From a checkpoint of a small mixture-of-experts model trained on Wikipedia: vocabulary 5104, 280M tokens.
Below are experts of layer 3 (counted from 0) of a mixture-of-experts language model. Rows are named router (the router's row for the expert) and show model dimensions 0-191. Each number is 128 + 32 x the weight over its row's rms, rounded and kept within 0 to 255. Numbers have three digits each.
After each expert's rows: "comes after" lists some tokens at least twice as common just before its tokens as in all text. This comes from a sample of Wikipedia text that the model never trained on. Tokens count by the router's weight.

# expert 35
router:100078138146175102118141191126102116097123116101136146059119162114111149146109104180093167151140127087107153139146137089142102148141144101183053118124115094125041120154091108146126095112078113174090108124217071089163136138124100095154131114104100182097129126168129090183161096120147082122194140090187139103090130183122100121137135098086159102111148140145130119124080122075132149133181123125107093133159112123142103149095108108122161155176130205098127102069096145105204166165166131141145135208165094153065170141159116135138089102148133118135155165198125127151089139069159082096
comes after: ",", " in", "|", " the", " (", "–"

# expert 142
router:081166125103113159093191118144145123140123162125092136134089160117169086141124138136165169146151128139137137155057065104169147073189124144137145140139119112115107086107068070132136158096103152036083144143134135100174060077103076107148141139131071142116124186146122061070139123107152155132138135131160137097070100173128113076080161150163145113198107109067098090138109180210092059116143140147107150099094125158094169110209088164144141099108138113136145110123126110120105103134141161131111073153097116119115113144167143176164115099135155131153111171117193194137129137133138127188
comes after: ",", "ed", "ing", "s", "es", "\""

# expert 8
router:140128146110093081152068184129121138073131135127174124128178178142173143084166099151076162102098154143135106136164098146174101094166133185137125183122128132158113128142161181088140131163134090150094117097163111109139130119112136140120129092167189109092146066072152145080117093147124103179088079112067119134058156144148145152088154076122121119084093154128081122198121135149140198171157098179113172125112138162093154104068096151168147113138102178130130168082140086109168133151090123184125115087147107136120141082114134091188163178106133194097123138119090146137123159156088174042
comes after: ")", ".", "\"", "ed", "%", " due"

# expert 85
router:109075104160106081189112175145113119105103051109172151095182161131105144198136072173118160157116079168123108106126177135166123120092116119150093124134177139093194111134180140142122086128103150168094135071102101142134139145104103107170157154148177140121118063075099136168153082118136106126132077089053117123121055132143174155133128130119159134117115146141124130122126084131145060133161158113128069105099097184145156136144180090122162152152056096108136115097098119096116103161171148140135130061124126162074110110069133123153125163150103068111179121121105129132111056061186142081
comes after: "\n", " |", ".", ")", " =", " =="

# expert 101
router:114105114105165113164172069110111117129083072120222147101040142084131119147121148150167145058122171121137171073137152074105134162144104194116094118142140069104131135112129054183154134135111143127031147118132130118116139161126112144139157123121054150134153157187176078143166115100120145112147144109139120069139095156083135098119174189073155082110186137116130116132117123102120156081081109140134213140143104126136142126163083127152097153158056158085145099197127117115172127133141174164158133156095111144128146138103146095183076110136116087161095158135086127125111121140119105170
comes after: " |", "|", " in", " 193", "–", " 190"

# expert 118
router:169124131172097145156166091072116155122061088112162129097146110150139075104115112156161139109081163180140117084137104094124147196124116057127121099143114096074149144119169163149134123112111121171205103161124175114108104131100120132093127098111113112106178065099094159115113096194119116120139114125165094068162141071138137117082108092081118146102158140125103094131144113054168123088134044154101138120140106096142110105078131074140134160116106085164178097125094131182128117125205188193148112105128103088145161143055139107132100117111167185137098143143197107142100106165184091115
comes after: " |", "|", " (", "–", " R", ";"

# expert 159
router:107110145102163133094182095101109126186065189139061127134174121155098166099131104190181123162131134099083060176089142128114137108159086085136087114119110068176174138104111109140096129146169135080070124114211101143129122178101137088121087114090079092121117173186164133130122103121111097103150133132187142111121173141095057096135116158137149144092192163112156139165060106151101154141175115110100147144134147137153133157144121113153111202149088105169120176087093122144104090150064089077123123153097125175105090172165092100112153111140123108159168119158195163158123135146139140097
comes after: " the", " a", " of", " and", " The", "'s"

# expert 39
router:105120100094127066164111171147182127070098109128143131093077170100154143129116161133080132081117137123126138074191184099083122111073120174114103162144162154101116084080168134149093078144144115125158149115129127163118133119144099118124122169140183112142214120057135100164140036098093117095135102103085121141146090121144149178118171102165178154137082145151092135114125123090098081179120097096136210112163117142096136109167122146151121212143089151112117132134079169133133097184123089163139107088121131138058094186089139178145110149135149129161210114164113112143107085112180136143
comes after: ".", "\n", " |", ")", ").", ".\""

# expert 78
router:108159142155116136108127106146143128114121058108156155169077133122146136091158110103107159097109127090102123104115179162090135142143090084136059092149120088089148117157104081135138146089150130119164150113139135148158122111090108091163110118115081131127136143105172097090142077082127097042134127142137109167055079127138176130103149073178171128171127158121088080122110119096137096134128184129160139104094109172108116144178142182191178128070043130095167077084123138119139177171102155174136084119052140119105173130162168069121088101156089165195145195112130151140091124135105061114
comes after: " |", " 1", " 2", "|", " 3", " 0"

# expert 92
router:103091167145158125100135169115096093117075167112119131133199127158134097128128195151061152125108134092156159205207083099096158098090121075098092089130090153113120153098189181140155073123114148118060134127181133131106134168100126113131159094145177118126148064092126124149137121085117138118153069124145138164100125116120071132128174160148157127112168140120138132134137127099063175139047054105103159106119093124130104107156115142122147183131076098123121138079124147184150098145088148127124115129090133133158131179160174118135110138142052143125173167098059137137114084057125206115
comes after: "\n", " United", " by", " Coordinates", " Website", " for"

# expert 146
router:090096174111135123124097082120128095131105127087184177149175139154093123084140081129067165163124140213068143157132088078171153059090131082187124127122134137159128150115116140151151071107099152106122133126184118110100158097105151131164142092149176160133173096081189107083110155125117133121118131079144136131146097132165130125105214142168152103114094123118052114138158113057035178151084100164104183125095140089124124123147066114142168152094086137135133110092117155115140148134142159108140122098137126132231170118082131106139105143141142093070105137113092103117093111082158170114
comes after: ",", " due", "ed", "s", "ing", ")"

# expert 154
router:113119152086101125109101074125114167142095185120101146130041138133083142114152202130142142146151133160104110136147098096168161121143110202151131125115142091113087078150158106161115094116134137136075117082164104133092097155097108152130167171111133148138079065178165120155059171135150088164077113133123091087154172141124077093105173138065150195133140162104173129129121087115160168182147050085137065157134143146116152148156098077117162193150142138123121141196039093132090101157159125120109130168117124175141123163083079083164163088135162130134140157136128147141142116077137160105
comes after: ".", "-", " the", ":", "=", " The"

# expert 21
router:168129131092153115146120183109140110111097062114087106126067140108175127099149144134178122148091172177131118102117138198140110176073129200127104132117112123078133106151161064184160133080144139147076130144108144115172145148145147132124151109130067168074184157196097144156077111154081129142125103121132118080092140157104177140085076063104164158091115099116071155133120120084092108158115141141153193101130125149090145105191119106137147165130118096148145083220096110095122095157146129148144090138116085120173118120192154172145119135084110163141163114147030098114138105138122147185
comes after: " |", "|", ",", ":", "==", ")"

# expert 150
router:142109153184093100145085168153116169160140114121129133128202176153138121120155109136194114143079145147162119112121122202110126161136165072116119113139151083141139107119126052121179142091115134098198096153149136129113116166093105096091093147119210149096120179170171160118132097142134163112134086142124137095137164168117180073072111198126140146090160133132087209172115163128177191072181111137135051117103140173111141118085140161153124137179190118189140111102092080145114115148129114178162104108113100139151111060106126154102106111123130101151095139131164177156111082139108138185
comes after: " |", "|", ":", " 19", ";", " 18"

# expert 45
router:120105155075097161128131137099138141115125155089191137114233133153071108097146176123061117053051147143175143087163084104123146103130131057124134168132134111134096165101189148166156085116140160152157129097084136155102138147156132171151161117158175118103166095046126139155134112142138112119113050145133122179137158095141095134138134116138175111084142178138080141163131126097063126111056058073096100113139136160139064113089113152124144150071138109155136111074094139149128128142103116150133129108097102152124147176077132066136091077131128109099208147164123152160097106142127149136
comes after: "\n", " Department", "Early", " 6", ").", " promot"

# expert 11
router:173153107127136122177176055114165171134123172137148126141116179139102086072103072124072114151142159127075118152111117116155104164073098169156113176113156113147112192141142154137157130098120088136105088127145142126164101129120145127085151106111167170114136190187095178098032079100130137160110167125123109058084139157161098108123145099126174181092178144181178120159172148067173148125174082145113190111091146106111113162047158086111123102112144108147112122090078121108134111122228145146162079152133125118130124104180153139110143105120118166099171121116125144121115088141099110177
comes after: " of", " in", " to", " on", " and", " at"

# expert 73
router:118099094155122126098145160114094111177132081109173117147061141149146107064144086108054141133131126146139163182181130110123146138145132057129105115182143117119123114124182180151132106116130115139034077068108113141136151140101101143125120070109084142134148119054126140140091150106135091123126113139110103094207110102134059127104150167099148155152161138119176090141188121100053113164036024126131072133114159137147140142114130108134133136168052080166133103096123134160131085133133144109154112118143099114159099120097132073102113143127146149054166175124111178139111087082131145152
comes after: " of", " in", " at", " to", " on", " for"

# expert 82
router:146131143062130109100114098134175108110145083125099136117082167177151096165145144168194113160141106135142109106093076117092155101103127103136071076118068117085129132119177143115138130145158128156113148080101122121150117108110131116129096130174194147171172156216079179124059172190132136095117136135035131155169079143152136137121104129085130137078099114093072114123174122084108063147064098155137077143125148185130154137110155165154145102164098137121148085155095127137167112130117113108143086119149091138145141177059114145154063166153067190114165110124101096092128065157114120160
comes after: ".", " |", ",", "-", ";", "|"

# expert 121
router:110098140088097140178215094124064127156094184110188125154236104153122106084129079140187141111118132107133115089184153088120129134127091052124115139114110143121074132100197193118119088105119149140184120131114135131129128156137108146138151121144077137135144068038128110167152142121121081132105137117123147192104131118129192103105116174139165123102132139131079141136116115121023163094051074120113205125113130153116091155100103104133151176125087136155123155123098142144125100156110148166131141118091137131111148136171143147114178127129104149093189139144120087152090084151144193142
comes after: "\n", ")", " bel", ").", " Ox", " Tor"

# expert 153
router:102119164034161106138121104136103114173124166096147100116117111171118104070111062118158149183123125144125135094116183136138134097120100071090120091133118082165118178125166149138155104080153158183046125074104124174101134161109145108143095104107192108098145166081172097097088132141160164114148128128135123148086076107147082084133140155128134104192131106123092103166154093093107098103063073105109166144114158117144151101136092138135188123099072147161139120158089132112153117149099109126156123084121128131168133125191193048151089159142116114125166154090068150170101086087192167172
comes after: " |", "\n ", "|", "ed", "\n   ", " located"

# expert 12
router:124104116092126086138121129167074109177102184101092120120070153114087124111115128127151147147140125124171120172160118064103152184059133118165114143124119120100188155118134109141111075106128158136108135127107131147154086137107150138104128130144045114122169155152065094120020160145102161146099129121089057113086121083128104097115149091128133148099186161129169156111139124062082138141117059133134098131140139111124120159064125085102142177091123149132120127070124123119101163130104158166154115155104152138242091148040110125184136121138074101100200129108105089114060101115154141110
comes after: " |", ";", "-", ":", "O", "C"

# expert 9
router:140072110119155101121073140111120071175127111150093117119124116182106100102137126082172157184161099119120087147097127104105136117097160090155155147092056083132136107069173179150104148156156143106157113091180103153118140103114104177080063142099124109115133074138077148147110173183080129105112114142175132070142129115102097120139189117129163139168181127181153147104173159096153077079091077149131142109163090132093100124037135108149147140127117102145113092125089138077126089159144161160197131119137134158208055194117112113092160129112107134085112172081143152117166103125148178160
comes after: " |", "-", ",", ":", ".", " the"

# expert 113
router:123082104093105095094229075081114155134102181105112122129068177096112088107095157109125136093157169172150118083129090081114130070111112065162091128121125114151101154085165064156125151141119141086077114103145124151114150123104133133151136129134220163160152156056141117111087125104093127116121111132171126133172118110116103117144180119164167127195145120167109132133152091071046070069197124114128072112160111109098079132139147107132126136132041130148126116130088142099090145137120132173184123128135121134170104139103143090102152114149135071110188138137090178133080110104098164087
comes after: " ", " 0", " 1", " —", " 2", " 3"

# expert 152
router:078109147060147093133121173118076134162120089085101163131158158168106122101147136115128134058151177207130196102087101113106147139113151117123097130174129094120088087108163084159132095119111154131090119153139111129158102172121098135169129165128100132142137090115114125123149097105157123156100105105126137124167099113085114062122129103079171177125177116125190140128120125075104165059101080137067162087121177116071095148089118085150120179187065148106145070129098124162150197130159141194201152180099136111144121100149128095088149103098140098106162154145046117105076109083151139140
comes after: " in", ",", "|", " (", "In", " In"

# expert 65
router:137116139080100100072149171138137114123100176134196135113116126124107109101115071075121125109140177156156112191166137174077121185145085088143130145157144156115148123173186101101129088098142118115096141106155093141160148138131115158108120145138176144105119185060149153127059135107160180105089093129169097123161099145154164106112147166143154142131182147170136077136145141116089178186175112106094197121078167161106127112048113101114171168166194144156140118081097131110157105135104123194135056114102121096120094157060159160135104152096122157101192122111098091107103094146106165194
comes after: " of", " in", " to", " at", " on", " for"

# expert 117
router:117159163140066105128105104154128108182104167142105144170095099166128069126191086090171124104162100091132098129118114139080128092087062074115153110150123114121143088171154109110149103145134142106163152126098121155131149121110104193145111127105143142170174151173128189128102135094134132093065149137107131125107105164092118048069165088071139159109159189157127114186127173128108154086160107123121183092103122110066098117080146180131177154123136157152122048119161123114140132105119160223155113122094099121201109127170159137160156115124115074067150183100117187112144102111095144172
comes after: " of", "\n", " in", " for", " at", " to"

# expert 126
router:104070173085078071057105153097104151050084084107112128095180146089163115082114140133122130091141140154108159167205111096196130094112126184190111160144096163135144107047175133108151098094142070189139138037150128122120167109081122121131129113109186149140182073096128153126101122100113089135085160136124095156115148091116109119119133107168133175165128145126144148146085127119094143148122109107137168095101089168113095122121134066129140103140103105137115132139113124089118106147081113165145141135094090149159130145121138123108120142109207204127193079146072110143106111157112191075
comes after: " ", "%", ")", " 0", " —", " 1"

# expert 40
router:164142136083144120142152037132160158123124109129195130134041137122093095103099047142219147144111146079131122129119115105137145089103100107115108097138093110140148104124131103141145162127100104106059110095118125132137137139092133137145140123092105143103122157218081111107178121113111162117200122132148084113110132153125151115130161071093125134107112153161170104103106101143211048190079097117153209109084134140141114163070103089147154155150169098165116097082133134080106150163155122164143113152079134119074141119224147095167181112141126113106096147112122169126124080155141160154
comes after: " |", "|", "–", ":", " Police", " November"

# expert 10
router:117111129099105156159182147136075108145116201080120134103138138150118127120123185127075157101119159165144115129132107105147121117051115167171107161115084111137098120069129091138120090103128154150176118086142126115126119127100100134173109163132148140065146118071118090114110159127139162127127076095182098116091116118097064096156133083179165095138155107134057082109108031148045069102089101077111178149106142099116149123094103108134182167121111128103139076091116122111117112148126183117163103145098126161182175114076130109168086157109137160142156142110146062106082049060156159146
comes after: " is", ",", " as", " with", "\"", " was"